Below are experts of layer 8 (counted from 0) of a mixture-of-experts language model. Rows are named router (the router's row for the expert), gate (a neuron's input weights, with its number), up (a neuron's input weights, with its number) and show model dimensions 192-255. Each number is 128 + 32 x the weight over its row's rms, rounded and kept within 0 to 255. Numbers have three digits each.
After each expert's rows: "comes after" lists some tokens at least twice as common just before its tokens as in all text. This comes from a sample of Wikipedia text that the model never trained on. Tokens count by the router's weight.

# expert 14
router:142126092071155152147108181101092081147154138113149139144125156109103138152137180147138171091097128147139144157146071168109125111181128154128087185108128159194157101091145210144183170149077131
gate0:113144131128214174088107103138146101110103120137109133119108115192135111113139068125100126119150138215148092131053190147078117128097112123103160139162163126089145167159159057137158114119158217
up0:107097121166146130092090096120158092110183161120096120101169146128160131159119149141103065124102137158178171144098150135127133139124111118118083144170098125125160149191145122118149126150122108
gate1:120119139142161136108167142189162137152084119133128100122100119125158102203122148148144140101132103148082112141156112141086101109143142164100134151108090120120119070114108157103102087091138098
up1:119126151180121126137108108165112148165126139070146136128102045100139161127091124129156179117167153225098148091133157103205169122102161128102151102120181137141101166222161147148097137133136157
gate2:140075139139130097120120063150093092062103106162137130128097108193172113156131118131188085089094107144217165154100168087112114132112186178164122133121102092098119082094157120094178124087094104
up2:078069136115133145149072149107201103162139155143196097075199093111152124114070092144082092139150092146111123131112112155143180192134121124082098097109182153076129104115053091106104128148130124
gate3:134228119160154142080105061156151106105149112152156140096134197095133077047116138075127147075152157123138109074092159167139175130150127120127137099166135111157150134164074171096214162110083095
up3:105150156128145065085100174188169122116174086161192123116111138126102092129101128106120113090132147111102122194137093140171208100151108113095167127169087138160146115097083097139163095174118106
gate4:152094140127150078174119101120112176128162103152153102145118171066144102117122167131062157125104149114162157117091065156060169143084155097050099089117101088141103130147093099148140141232103149
up4:194079189164118126123092124098074170130129104091195142162126161064102116156114126143100175109108118131179173152164117119112135091139146092089111120116115108114083186179126112109147095204115104
gate5:111078154127167101156104132119056156145058122115080134134125197177210115132137116093152184165080078108165126116096135150124112102074155144178098115140115122132123152078074162121148150121121123
up5:112130144145082169092144129127173137098173131154194102155081080090106156078147145172090129092181175146075168098137133143110123092171110143081159116199174137092118078167174116123111090151131107
comes after: " ", " (", "1", "–", " $", "("

# expert 13
router:080106152109081101098109107118157139127140134205104138160155114157125143146151120137199093171119097126125197175077128114199154051134152106193159116092102105144113189193107125127084121159111132
gate0:130122171112140075125103186127108122137108126141140132103099108047177101117135150172031157158162160144102156120118132159093125149224154122173115184170115101104189146074143157111149134095125157
up0:159101176130097124162120156074104124109174093152177101093144150122184102061150135178128180159164157115155170138067187160113062183147122160133154186204146176136145145106134154103177057132131106
gate1:087123153113115113140139207155130119126139139141083158100136187134087037122120126083122104132116090129192145107143149094066152121164098176070077156179061164166118109094200093146108100144138161
up1:114097110116107119113118144116143119141168122167165159140124170120101062109110149109117131159078124109158152131155067111142137097149117149069105085183114105169111163102158192203113129104142179
gate2:133134102162150112085098110196124107158072097118101157196138104129100123134149114173105116146121143114140095155127090145146108095131112171161173104107076123166137092156146072121093163217146097
up2:139127184161156131159184130094127162116132140105121125161128073105091171158122149171132179132121146099132154172100130151159090165166120130107126136063171126116134117160072182088164171156144136
gate3:138153064073073123130097132118048088122127121159165036119159125122117164135130137129085147141118111131132171133127090153160062125154105147134142119199146143155157057105095080149124114119140079
up3:155142082090114146087087164150093093149127189150094075145113070161111200072193141139080147119165133124170144150142109101101074125098148148139142114119181136127136066133097169106020157117162158
gate4:094112127153115191183138201127166159208115132116086168162130186084221135161114085155146144121145123168056071084136141153099136182089126122148121141070111197093155136104083116130086147099152107
up4:192097104136099124115152163149120162135145114137156125166100120141127125122101098083181054156165135164197151110144149153086116152093016135089183173144124166132047165125139081100151106156159091
gate5:065143133162127142129072151182108159131106173140092120134056133057206100123122135165141109097130123146115123096081148117096151165089184079106099124058140134151127153129115151106152168141094185
up5:104131123098091131167165103105108201100186117130129101124066165106152121183149144182133142130172146089119118087087129132184180128118178105069155127164135102130142097173134143149166094194127151
comes after: " was", " is", ",", " It", " it", " which"

# expert 17
router:104077135100144150105087187070138138163196150167123178107151093087140110173079105151095158174144177177106123081144156073150089118147058094116145139170116167156136121155183134116179149166136162
gate0:092185141080103123140055066111099110112107153151146178156169117118079108100129052143112183144190108114152111163155124060120119116141115133189082185079151162171140133129063108087140196119098149
up0:099133134113087158137163075088171098101092157159148183130096127130090104129188132127120103087155123132134164129134100110169126124114100087106140068059151106131105139164112122120116164083118190
gate1:158142115179147141072130058158114134162050139054111088143138210127151144095168119134147120139150129091097154153162143178129163095140125092134192118086143054142082122137137120116115161171144148
up1:149159136113137157141103150171187113089103104136109098078152093128098150129188170146146138128187111110183139101144106163163079157133136144114159125131114084188120165113107192097163130188080180
gate2:123128126122167104130160116157147170186121082159157122175097169159165069114116135145146126137079226118146119167123105117018140149121123106114166109142117177147138072185126086110078125163130117
up2:145087119127109155140148134108130103079100121086139080075129103123122139072102149173068181136172123154127071113114149157132111124159131114164152200119140147128091138152135127079126160136100128
gate3:141190122146160175140123144124166153095105063155102161069156168186134141130107154200144110077143120138145148085133175087141148191197138136151097154130104108096149134176169137095122148119169108
up3:111157144132190153125092092116106161157140142151159127093161105152210134116174148094095123124130126163148112084156118131105145151147149132092157156145108127144135135139154197061171133149113161
gate4:116143101142126106148083101112171092109198132116121153117186105181128054127147190120147128109172175126115147146104130128092106155061102119098100159155115157090116167168131152080055092095166094
up4:104103137157171116144129127133163129101102075143091109094128119155222047127182212158173119080176135130145143177142086138124103090076089112152109146167116162099118157126086183115089151111188105
gate5:158097120162144122139149155140113134146116117144108105134160104122114138085130127148148161073180096215157173099081145113144122117126139092177143142121095089169140069154078087063150154123121155
up5:159082142153188112082148130138137152129157090157130144135134125154125082108155154161117131133124129132101191164111122140122176156102105143149115132123174174135120101165087093112115133163118140
comes after: " |\n", ")", "3", "4", "0", "5"

# expert 23
router:122058093082106155094135161129115109161195158109135158131149148091089139130161152212104137146126139143187074124118096168139149150097179138096115171117144146162137124061132142095142140161111093
gate0:092135111082080140144132094148079103130121166111097129180089107108158208138148146077115116181157114122125106113116136170049103123060153144099160240137115093134134091148195156116109113110159150
up0:106152102133080130143121113112119176149148143183140109101078108071095111091136118145152082128109144142122128118098146147195145157099159155175131194137109110190057104122115080201067111150124140
gate1:131119103153115087119133170140120110124111132126054150144097096138089137071155139116122089107123129132156123128099123163063106146163104097088130134088129117169091132180133094154112128130164092
up1:082158190074136096129135140086099152107096160142197108092138177111104157183117154109158032067128088114079119171182157095166149089174155116198149132143118150117088093174068164155094083124088142
gate2:152052152156071163116126133157113110170084135098192156108145096167112145105168071205204126129125189106157118109149119111104118153125118087152137147149108148084155135116101136108086115101087117
up2:116090110129110149145089144185171152188146137092132128130114116103076136108184128184156163126149078110109106107164155117144171096089134138138106183103089132165120109103103166124091118062154125
gate3:088131122105165133163124069113073073177106115112155147113176109125124132129082129149148159113133001080100135097114141122116125109130142094100115132132153103132132135184104095144125156119162140
up3:183138162159099122113127161113148155068149133145135039130075125156180140101144135135146161147141167138111141143175112111109122135178163161188134122121103145148096158062148144129100109132074103
gate4:106140189144166147088075117178158119100136146119149159143125136155102097131112135178074088117045081133162106129132081103117142101132132104145155145172079128187112085142140116161104137138153157
up4:134099075141127130213120110144104159178093136148162124159142105170158189086128064104179124180126149194092169139126177111140078210144102147161094145139113130098175157119118123112132095086079101
gate5:127103178148186120086118069175141158121090109193110098129080109167167062083114139178119141160136126111159121113106084128102178102159122092124073154130105132077140195106155121134181208125112108
up5:131085110078070177054106135146114159113145137199160145099122082151110135125093094127147132175156167094245105124136139114131095130143144145142056160104144147168163077107106050097089118090163102
comes after: " ", "1", "9", "0", " (", "–"

# expert 3
router:128085162061103122129204094046163147143124186180104140125140166121110125101088103099139165163108142118073242123124126069152060074123118064146141095129140136120123155131161142201069087111112076
gate0:160123164079126114123149149058107029110187150102111120153135125108131093176161155071160095139094094191161155134168116130116109113168126157145118133115153122149141136109148112114105180069088138
up0:178172103130097084147129099116115112131037140098099074108051138077116164142184116148126138128120097154122109130154113108168104101127156203183121114162090152161076122149119142191192139140140146
gate1:134128107177114077159223149127211105129090197145119120127117148143163120111154134185117157071132057096148152151154104161146104066195093144139140142103129146123142151122129158148147077124092183
up1:125148084111075178109122080084117076165169129156108104142109120089109123145157088112049160118184125094113121137082181145167192104077144093064127120173082169148108173190094150146188125173150081
gate2:151111127098115117113116155082148140210076095129189093153106190159148102178092168128133127112156119156090183115125110129149177114139087081155134164119103133129175150150068078158185117115120145
up2:111139125114100158116121122089051144168124097174135105123116167132118101156081088160136129118103146162082163115139096148093153113112132138128089124139120175121118092078091152170139154152134124
gate3:109087157134148092143106123135180112072114122093099129164114153102134156138105130119201145072127150172099145154113147113144130090170116118155162081128119179083191115093056140132140133117152144
up3:059137136127088108154119122140199055132073145100131109162047174096164148145105151142087103121055146118098083140100135129170132102151120126123152128134099140096183117171107104127070081136111100
gate4:123151148167072151143100106185165098137169083101149128116137130085160113133151197200187145122082207152102076142104128153134089174124109112152103118121129105118166121168117125090146163096130137
up4:093136150145071229122136115132133092117143101153133095144171178176196141122135107155168126099098139155088112145131201154149134119122121155097083138117102204123158102155090164121148183158094098
gate5:127131164168108134084190091145094146162101094128124096108150081152092077115100128112093114123133132097105113141112114089141098136174169119167096105130156111103095124140089151088144110104125120
up5:095081110129161127121223135170107178181092082102088168178132172100145080076133095158165146118114192110157120079122117143125131142153140120159108102131160136106108140078038093110173151160138110
comes after: ",", ".", " and", "s", " where", " well"

# expert 12
router:134138157160125115119165107133155129121134137120097150123091077106116146128119156083076126063067149171184069123220111118152119122131108169125077159126131118136206088096125136170182054170086138
gate0:213141085145142141157113181043183117089151097159139130101098111147080167115101151144150120081116170125135100105165125119180148114146113138157116094119098115132156073125175103131138094111094137
up0:097140133113150142171131152092115165083159135104174200113146088094116113120155193089092131114119077124090099153085099134110093128135123112088084202130189090096149120101172128013145109132203088
gate1:108205153128125134160125194144143136100104108118112137131133147156128121141177147139122157115074186184135120104107131128111118191117135149151126184177095094153155188128114114146100154069155084
up1:115157139095108150157134150113174166098102138133090147140156121137080136126130079090093114126139067164119124113124151133132107173112173170130155151181133138101093143148112118124056208066143135
gate2:136192146186068099086150124126092133119137204153100104159134156132135152120152146145173143140073144131084170092157124167101142126143149087127122171189122149098173129145145108091159128161093176
up2:104110131175191090176131150118144183200121078106132130066102124113059127133118140063137083152099184122136101155123138110142109169090180181106097079107147158080134150179090070121105137144128125
gate3:089110147132120112132131151129132168151117112152114125144111157141166039108132092066065089115140107197094111158164123121129079087170143120137098143084140102115137098060133101038097099132082163
up3:151146107141146125136109113144144171136138111149156118067125172134167177117114130148134158145082147094143095070170170104161144125074085123125095022170115156097105083189109159187122179169130048
gate4:114110138113176119165134110097044145094171067087123144119119148122135086141149116122147104127112069122164123107102146186132132138165150127189144151113124148103148132108125125124125127127082080
up4:170123152168049157108067096139162098127104103161124081117138078135131124161183119150130130149163177167121139133132133118152107148041079137062132115162126125189103135170205132118110112100120134
gate5:171153070129133172152186102139154133159153160130171099158110097113086153152115083123158141082189099112103159124120157083134143098118187156132182118115161107095128172103135142149081102127198105
up5:151082132089110139140091173118112102100148087120151101124077180130079086181059160154113087125172116190167097147117079167107112121131096104138127145165126158158099124174115122140220118124165086
comes after: " (", " the", " and", " of", " \"", " a"

# expert 8
router:132139141161101213024140141157184167115125105131160177147126051081125078106115135134126163033121123154120089095167112175123141152114097120088119142154115141113178102100154151176139121142099117
gate0:146134096135165152130127171111078151130129102117134138052136133138148084144135155079138147169079125148106122195112188099148157115127137156150070149164134132118080136129140113166187102147128081
up0:117098131143104078119089068101112121161112108164085140179170092104073164115128090142156120128169162137154146174134147118126186132143130114098172148147133118149229131160128175122104110154104165
gate1:158118091143139087118171172092149129135183108166149119100142128188082046113105147092130119099088107087156137149095091120111140133123097109101141119168135155157125150104098076075144113126064096
up1:142185137124130135174123103188118156164118137085101170166148116067138132131167108155142143157118158151147158191184146099123162138116160120091125181149095083134130100153074133115123077140183161
gate2:138197173130093112173133149149139107118087057121062128137139154131143138093125172127133122068139161106144080113156141151119082095130081147136167124064102136158145151134147176052124133124141073
up2:076169124077156153066127102139109091120118135076150106114155100152146120088112115139096143144147111160124166113095083127108076094206129197083155163134146101177118088124153126111151098129136147
gate3:128188112190086101146152095147136165107109145142113150151126163144090126134155106119166146191077090133137154161152137109115153073066139152113113128113202181063114060110129172144162093120146124
up3:143095175070159121165103179097182084054119040148089116158181109136174189129164156139124137166165147121096096083120145144121090133118101173174147147131110152136106179099121103157131120142100147
gate4:081159071114111131180164055086133153130164085135120124163144165095102154152125155117059119135139129108104118105156155111121130143164083126124117116111060098081143115151084138124128147159112085
up4:077125114098181141097111174091098107113150106082144105065145099162125113128159096110133120113209106170137232190093114164138101130119086146130105156136176095195071173121044143148096098121117149
gate5:150122141148204130096127140103134098160089126100115151094107064131107109110148096148119116118145121128127068106133136144118110113090142121196171129130127203159124148143095150115043092104134087
up5:162120110133068091122119123110173069175164134155138108132104150138158134136107120102125144121168162165114119150121068093085114107137141128101122100200103100142123069143100012159144139115160127
comes after: " B", " |", " M", " T", " P", " D"

# expert 10
router:128129102095170133149132119035126107166170180073176184121160132124111116134129131158142171130129120196167133099121141157114122165087084104147084130096127171171131107083097195176109103202160156
gate0:097157154149126156125126185154104105202050105118127070228126112180187152156136108111176188172121084103084169138137161155107155118160129128064100128111173120149191149133135107134094155104159086
up0:160132136075150138090153126177144182114209117146161171065091108105091120122110110119118081086108140096133113139107113154133117147146102125153186133136111100146076106136102120139127121046094193
gate1:131117107094096154159092128115169131195129147064179161144119110138171161137189133102189162165085147079126088141183111130058154123072086154111081078107121069115123157121110121106166082143153100
up1:108094119159063121152121132143058082193103165105148105129114126100119141112155175126132133124067092052115114131168137117110131166084124122139124100117112107146120112157131115111126085150163127
gate2:155142161085155097085126096156194174069112059134144165179112135129062144137093117101138199095162112162152177158114116101102111146183151134188127176131113059114143119109155143166103126101123140
up2:160092100167170101070095150129061106116142099047156085196116102153142150123163128165113124096127112128141126192095138111172076137158126214102064078068105175106112117145108080106084119112136127
gate3:153140120073128086195116103110121197133102116163228155146136110160162131117136134155137197157121116142110107159112127100108069144097094155127082140105142089109135141143105108095060144111124112
up3:087094154147131116079194130159160078183178153112057087098149151117103133087182104123124045134132157119152144107182135151123123123131170128189135088158098130108120151086162128167189106140144135
gate4:122084088107116178135132037133158150097186081111070125127146124107135118151143161087104081102092173131191097135134154124151144142135083124202175115139130123114113176164139174127118056114166163
up4:162064105149102172164178082119134190092092134104131125083151216158105105113146186127127088199102184104166137124113141149127159101075158150134168081137170114109090174088110188126116127079104151
gate5:101144118161151106122134102144108147193135164130126116141127101062140157073093200139117118097137133128172130088144169152085123114134163148103188110195187109109119112138128142152110122118109165
up5:095145083142089187110160114141061130141109120121135090100125106153151118166206136103181163176103026144044131078158132097120131075017098068126139143059111119153151160079138151071131147099119115
comes after: " |", "|", "2", ":", " in", ";"

# expert 18
router:106147117129045086124109152107136103137104140135089156118113135111125126154113085166138143083139144181056189118105168107129137120224121144188100101111170110085226100168116155136091155131130121
gate0:159128143121094135121127139164167190162161148108114167161102031063111127122094107079118102148140176104050086092126100152102118137104119146134106124139140121174143144113185114131123109146151182
up0:130117129113071058153105113126140159141145085167118097134133138121142100117138091130158192166121116104156133120082073160131159138131149131112149090132168122103200157146126084151105088060091119
gate1:196084090128121137119071129115105114107125103080100107094137126179065110095107100144082117153076138130127108092117132186078179155157156041064138193127065127115140084102181113115083151141164086
up1:098126112169202149169164092132143114090080157092120139095098145186132152071162147104099094164155098153200153122114149164177138100155100112124163125070071129158128093107178200123086118174113092
gate2:132137164105139090166145131150152130188142131158149120161164153133124151139138118077123058139114140141154125182168115136094154144126047115086087106187112087125127160019079146164140161189153125
up2:165104083138069152145070149113127141070180171140114123106098119129095107131174123152157114070089105077155128094100103095135112140133124143150140095068140168161152143138174147151107125082071134
gate3:135178127127127117099078157139142113117157149119200185121158132133107111140131096132096092103130117088155073091140092069117161194106125118088094108157140118071163103096105134107202061142141196
up3:109120200190066064125116139099112099095149145169176124185159142134076109088122099164123125103163167135228123147125082146112141170161163174149125122123100112113161096125143174189117135170079166
gate4:199113154128235166082084165041115119097126135154160146180111103131134147114096119143154118083164081097084108064158104095128104104152128067137098108187150202107055130139111161106086109166107144
up4:123127061115082095125071123124140133075155177117143070118101125121128142098071108144150162145103118148213097153121141127147113187152110141059120132129152123073140079146145088131077121133118155
gate5:109110162096159118143087172122176090124193140140075095137111114158165126085061125076151104135157111120164109161091090114168141128144195182177181179173105146095177137103103154152091152119190152
up5:090078117091066127091098139121106129095136139075113136104124103132147137132144086113178125073105105045117133144112108153116106116166134129155156134118127136115119125128123158151083138141170142
comes after: " of", " in", " for", " with", " to", " on"

# expert 9
router:114156092102113140117130112107153129139124161066170169149156140096154153129064092135140166092172148095127057159135125116168154069135109132108113139134156096122184121090108134178098136141115148
gate0:120142134114089105095103119145127160107211150144106122101110118157112132100102120066111103161054113129174183139084109111152160107130126143089155134152084159156101128159133183108141109144107197
up0:137139181130072110121074158173116128088143171145084163122138136198158134106170115065162135160091092127146161162102124135156162131180163178117155138162114197176125158149173174145149118108158186
gate1:092127180120068129137129101137191121123070113081112137059112161161136117144081111099124063141125084155119155130102110119116111107164209144154148105129145112096093134109144146143172145113127049
up1:106097144126130122155107168119154133150110120116151120099170137163161098124141093116149119073140149099070126157171162165140124161190149162091147096173090163074149137080136179107155135158138069
gate2:173129166192092087109170130150121104164151088164164153127125098147133146117163119144055170124116156087155108106101118158101211075144091105165171095154098113130116181188103171179161186136115063
up2:131134148165121130107137153088159079066131131192161155135064048138125153148106073165158110119119114127188093138131129108085150121094159096109157087103097149102104198132111115156133165146144100
gate3:133096093157138145169156113104138134164099110189114131088103168134179154082103106121123157097194051123120133121125093144134133105130134164137118151059120181077116148139148176101128140118124081
up3:151087158129108124099150117165077110112074080152136161090127073104099118158159110117084161140150180141097165105109130126139171135055145169122160111122147186167084107115171159057143128168123086
gate4:132095111125149137067101108099136105161130099093101082125107204165071054060160125153181118116116126155073149137050112147146111151124141119122100100117102103120179065176099125158060144078123090
up4:152143131141117145104112145116145165098161139112147106123127153061122060160064143156108137123139076117150169114173125091092151111128115214065121102112168093163102108109191092119111072122182045
gate5:120154166124149107092103088119129123209124108077140150154188091146139150091094125069083130106099171123125051191093163175155105146135148139122138164176168126138174076138131137105100166138141120
up5:113115066132190081119130085161106088125102048087160120139106094162123068169145107078109088060131146090125138097127147102109120142101135103136054127147118107114141150188111096092131168158124076
comes after: " the", " in", " of", " United", " New", " South"

# expert 21
router:123115088085162189106145168158156141162147210075161169157194154094066122112114097161151149124169120095148078139153109119133065109113159122131083124135152202137133079117122171116160178125103112
gate0:020151141151144154104068170152131142106074154095192095101122148130164061127126129115184138081106133148157124118126149179117168124130180172088095082115119137083134110133137192108146175084099119
up0:098146168172151075139118130122112176144154088163111073099155175154109052187134171128119107119112123079142096134126138156121122149148132130098112150151088134093172105102105149175122126092118097
gate1:137139142124143203158092124121126110096103196079126078169162168133175115101173098107080111109131139128124101108128091167129108114094147117166149168141152132167165131130169093141207123091126134
up1:054128108125164131125193090149133149100166119171108120150137175126055091124150089027159141136145129162139130151163086156114139063088095152147119139183160143131120114122124138147139117095093103
gate2:172132124117139079106116127217159144139086097103114158160082126092166152098172149142087120088171129162137079174145119134115125135096130116142065143190133072093143116124137130174114124103084111
up2:142113134131213108123124115176122143132145051090124178190155127145199146098153108164162111120111109143091098141147124142147113162134122115114061088172146157068176125116065071181160124119088151
gate3:125172159101123176124147154159156097112185120112137170089164167129125143109047144171173097146127117127109083153111127142054155141161102148070138164066128133103045074197122208115093107151124113
up3:164127126154130119124136099117144136138157133163150136187152151138094159171154096159155115175157122121071137098162129066120156071188125088118104171140140126174114113151080051141181098109165134
gate4:149117114108133115126054130123132125112112090143114161131132085102144174146095143147093213112108192095102117103194180052169109126067146123122169156141151123137141177170166127149102174172140122
up4:129155154128104106093178125102112128104124115152115111086117205098128171132165182127206076098137088156130149085107084147099127096186139101154089121137126091109157073051114187181087153110153125
gate5:117140143146139160102102091133134151147089114085147121142078112100148133114169103140135093135125160129121158057210130116143128102147152186206099166119142100132125119159140083074149200131141130
up5:162149143129092151114173123064143122152131142097103135076152141106129169125144116113096113158127131142154111103109121176117155160172088117085143139160096085115144111161153178159164111137120160
comes after: " ", "0", "1", "9", "–", "2"

# expert 22
router:129136097168128150096093164104149106148154131099178135153159087072196116161156110160135139172190202115124146161164080160155079165115100178101118120185202129143195097120119156150159158121107192
gate0:066152107153141136117161108086122152159160115122145126116117143115121176103176163087159133124061206128127132121172161142117154171181124151071147107136102144104116155157097183129137080100153137
up0:112149114167135090097117112146206157209121180168138171162069167075104143080096085107113128130145106096133142091177139154131100181143147153142124064172107147108174142182082141148163115160105163
gate1:138155128112120109118111129149196085119120123092063107069153127136102125114153080122110076098085103148139114114057147164084129111158162074108151113151135139148167126089102172122144096103138127
up1:119173113139105153188122189175147114084105069143081091172123159150095069123129133185121064142113116121161127093114109098133161093098053132100130121124155127112176114124064184177078111155098189
gate2:075097157177139123133140148139135161148085168127107070076068138139122122145113123111118123210156141103138141130143179099132181127170133112163172122152137146119177193173123166128121076128153141
up2:141162101074142149184115089168116172113178144065145127106102147131143152163133136107133112116156122101139088114197108167114098207107103150087082067085156102143135177112120084165113108131155105
gate3:094127139106134125138074115181073075093105125084178122144128133148133111131150109111105160123160184113136155134126080141138078099088134150130130119150192075087200171176111147103118195146144128
up3:143087119145148126105069144104144071190139080177137029130137098157076112156100172131097098125092206062128074179092119168141105114065164151151136107147166133113199118074085149109115148125100123
gate4:178158113136124146110109113119138161127143133102141109130175099075143108072184147110083153128176128102123137144168077100145117171115122137074080106143138100125075113127073160105161101149094087
up4:125147079144140175162125111147156105101123173128119123176154117129097194142142138139096092101182134052142129097120120104137147087072187117155147034118131195129136138179111116101138079134155128
gate5:087177129130154072095159134167020191139101110159184121120078112077112114069116079082119110153057134146138103088106133134089129142095136122110128146125160121203081143114121106109078133128155051
up5:123129131147140094103132133129170111133104147118107132133155203179160110109113153151200115118158130105154158197123141113153149104160085200190200128163086115096164133166110119136079137126121182
comes after: "-", "==", "|", "\n\n", ":", "==="

# expert 1
router:129121101099155200103147210074119089194154155109134146148147159067114104134138158165147135132110146092153134161160097143094136092160119142097097138133105192151114077099114148120173141169119129
gate0:112149144180061241131125123089149103132146170160102155159126149143125152148160099145107133140126182087133093135125070111131198172116112099138141127122151109115118150081207103138138063147115124
up0:147095145141167168128135122128086120102106157122128151128083111118173122124116180116146110159124169142096173120125092071145135125129203166095106127127110133116159162148125168148085112180111178
gate1:132137117118095163079144122139101097176067115125096092164165147150100148109123093128152087137180174086143114110065107127151157086121132153161162105149117133124106171162151122162140149134160119
up1:104097092079138154136124115137118169158097159122123097115133133142134136123074104119133125079189166110147117167105098076166135115138140129166118130177116175120152133168122158170112143169134112
gate2:211109142157117082123157081170124170114096142124084134106119161152146148122170124130144145154108085191145111127132132171105122096107165187180130108152098127108183113178104168162083098132126152
up2:160152149095099118131129086147077161155115119084104140105143104077127103170136102165126169127112063128062076119136099116103111103123131132133088151121137110089198096145214166104155115173069110
gate3:152077136166097107092094137147081134111138144087134126159120087114146144101046110117103119088131104080151088123134067155063109108113146116109165132138153123113021146165128157099097095152127149
up3:119115132109087164101122116124097143112155088131130064081127124122076115114156207167138153128126133119157141139119128080125161101164156092129091076154122168111079117156122191120043131100091146
gate4:126179160116111126130045119118177103113157070122123070128130140193160138142138198103114027061161153163098117108113168138155147151127118052111128181102157115167126147148127137105113174093146139
up4:125137180181156115088150121055129095071091150111079085154161135062158155142112141184161096118146125118147114145091090128136153151169160101138110070223124084116147143175164129131151141145149147
gate5:124124141134120095130142147171134115096125156173051097143109121147177174127135116102085099104138110138155123144061167161141093120168057136137071116163113093142138124124123112127163146169179114
up5:080129121153124162070126142135161209097115138111084170083152051154150185077123147131115075155118132118109117104148139164113153148105109104072117136131089144119093137088120110185089123180178167
comes after: "0", "3", "5", "4", "6", "2"

# expert 0
router:131139100125138132146169144116133130151164172129124129114108103125181128147121100089113115193131108199145171117136141133156120129187125091137137091116154131128171161151176147162100061115103111
gate0:122119114153125087172104128110099124086098119116137162140175144141118158124157124129141064131141117118115155145126061089134150164135112115115081102192122149106132141053122096135143114177109109
up0:111089062155102118117086118097100188086100094111098134142085167171135160077095119087166118120145149108077066173129151081205203159175163133160083112157108179107124095103112103108143151137095146
gate1:148111137138120127135127125132147168164102110105218128136156162143102130127087116120111156141114132031140124143103148123158142127122182174083143171115121105128145136161114098115126106145144131
up1:113105155154152159118181108121139136137155187140141116214141115148158079170126121138177120079155059071122160169112115096111198089122132087169133066156139121164109117150103141167137109144077139
gate2:082091137090127074112046177119111093145107146150201108196123119165158134120154119128122175140156144124129162143120111135131157103176131159155153115162154146082181163156104170149131116110130198
up2:118180101104108180095170089127128109102158154173123132117097140071078115150143110175113108109152120139137078142133165091098116097116120082147080091125125137128041121153113076145167113174125072
gate3:174053107198102128133075178118144128087118144111139124212107067115148166098101064133107151158146152146150134115064125141087094132126112142102127142169065158197133126105137123110125092194108111
up3:147122110171161153185099145138120160115092113143143142138102075103101156189082149080039084121176075136107142145118154069132134111090078129156111144182141153147090174115113157132116127170138101
gate4:133101170146115158167130168080165148116108132145134127121145173109116159149175139127138168116105141182091182105153064140140100096197124090075169156170116116110131144141138158192120183161214126
up4:092099170112105068133186129149098090100135124083121114136115126075103140145153163141090027104144094122131070106103121108149119179137096186101162148099157090147179145130100113179100138125133127
gate5:112098139093062112084139115145051161149169153150130127097130091090105147112157116121145179122160151125183123110153096145102106094085140115155140106186143100104076152086126128114154107088125100
up5:131104120165100086066114156171104105152181090181117135129064112081081138088156208122164119100119129207148141132160116145108103134137072195171108126156132084091066117151149187042131108129112073
comes after: "\n", " |\n", ")\n", "\n\n", ".\n\n", " part"

# expert 7
router:115102167197118141135047160112089080093108168127143113139158132091186128104106137183213120173147148109083135191117138187161093083102112157118076142103128085131136086102080139104115114131099107
gate0:153113129162117091127082096133043106091102089070073112171098187211127108166089140108111189093069171151194143158099124159117151126114122122127136162147097114125154184105125158094178109128126148
up0:170150076106141157205138115151068134089144090091124166114166186129131132139098112150135139140068104162147124109153106154132177118099167073165104150123190163166121163159120123179127142189092123
gate1:123153139096119120152180112127182119090164133058193145079149172181141112122154105120121123132125148136167075120132186042134133138147144142088170170187094108153117149117124135144143152082126150
up1:118165088134140129166168068096130140097138109112128116101133096121166145133152123127110139176140201128160139101067204078081131123154104097116180191164128114136115153138073103126134152153076044
gate2:108129103138076177147143148132136111159093148092078180149124110088103122113131208141090147162143093124092182103154155116070143123131131101112113125215161153164177080129197139125135104180164143
up2:116160162165098162094088139094121048152124174154088094197190137121136094094134131080122106100158141138111200131132163147182159113159152160139070172218133104106159082144144106133109109144117150
gate3:101097077146065102163095134126142132091058070173137094113121122145103067159141119058097087132154124146173149128113150114112117102123131149092138155124089097161190140149099166144125131140162130
up3:109106180153103116129116106114146100119107145140109143116123061124157127123076092159112150123130105144146150119141120131109159122163138113129201151148096122118141151165147141139072124131124193
gate4:113084116124144155138146105092157078154125108080103141159109129116137196154145144122113158134151137132090087108112115122170182131115044118113143171093094136106156094099096105068146135101125133
up4:111092089131115084077142145133121088083169150211132157148136100089144077139130181141101100090168135139104211149145155121167104090107132165068104052130075125139143143132104125119163090137143107
gate5:158105137158140088107123154159164109185149101107088161126148106066184115136170155153151174072160083139074150149142119098106102109132182163116101174111107146126071106116146114170147082173117143
up5:116078164092142098144160147129125144159139126130083130173127156101151049078115156155146101158190132148159209169125100150109101146149109103137080111136165142127134127136069191123147208095108072
comes after: " the", " a", " his", "'s", " The", " an"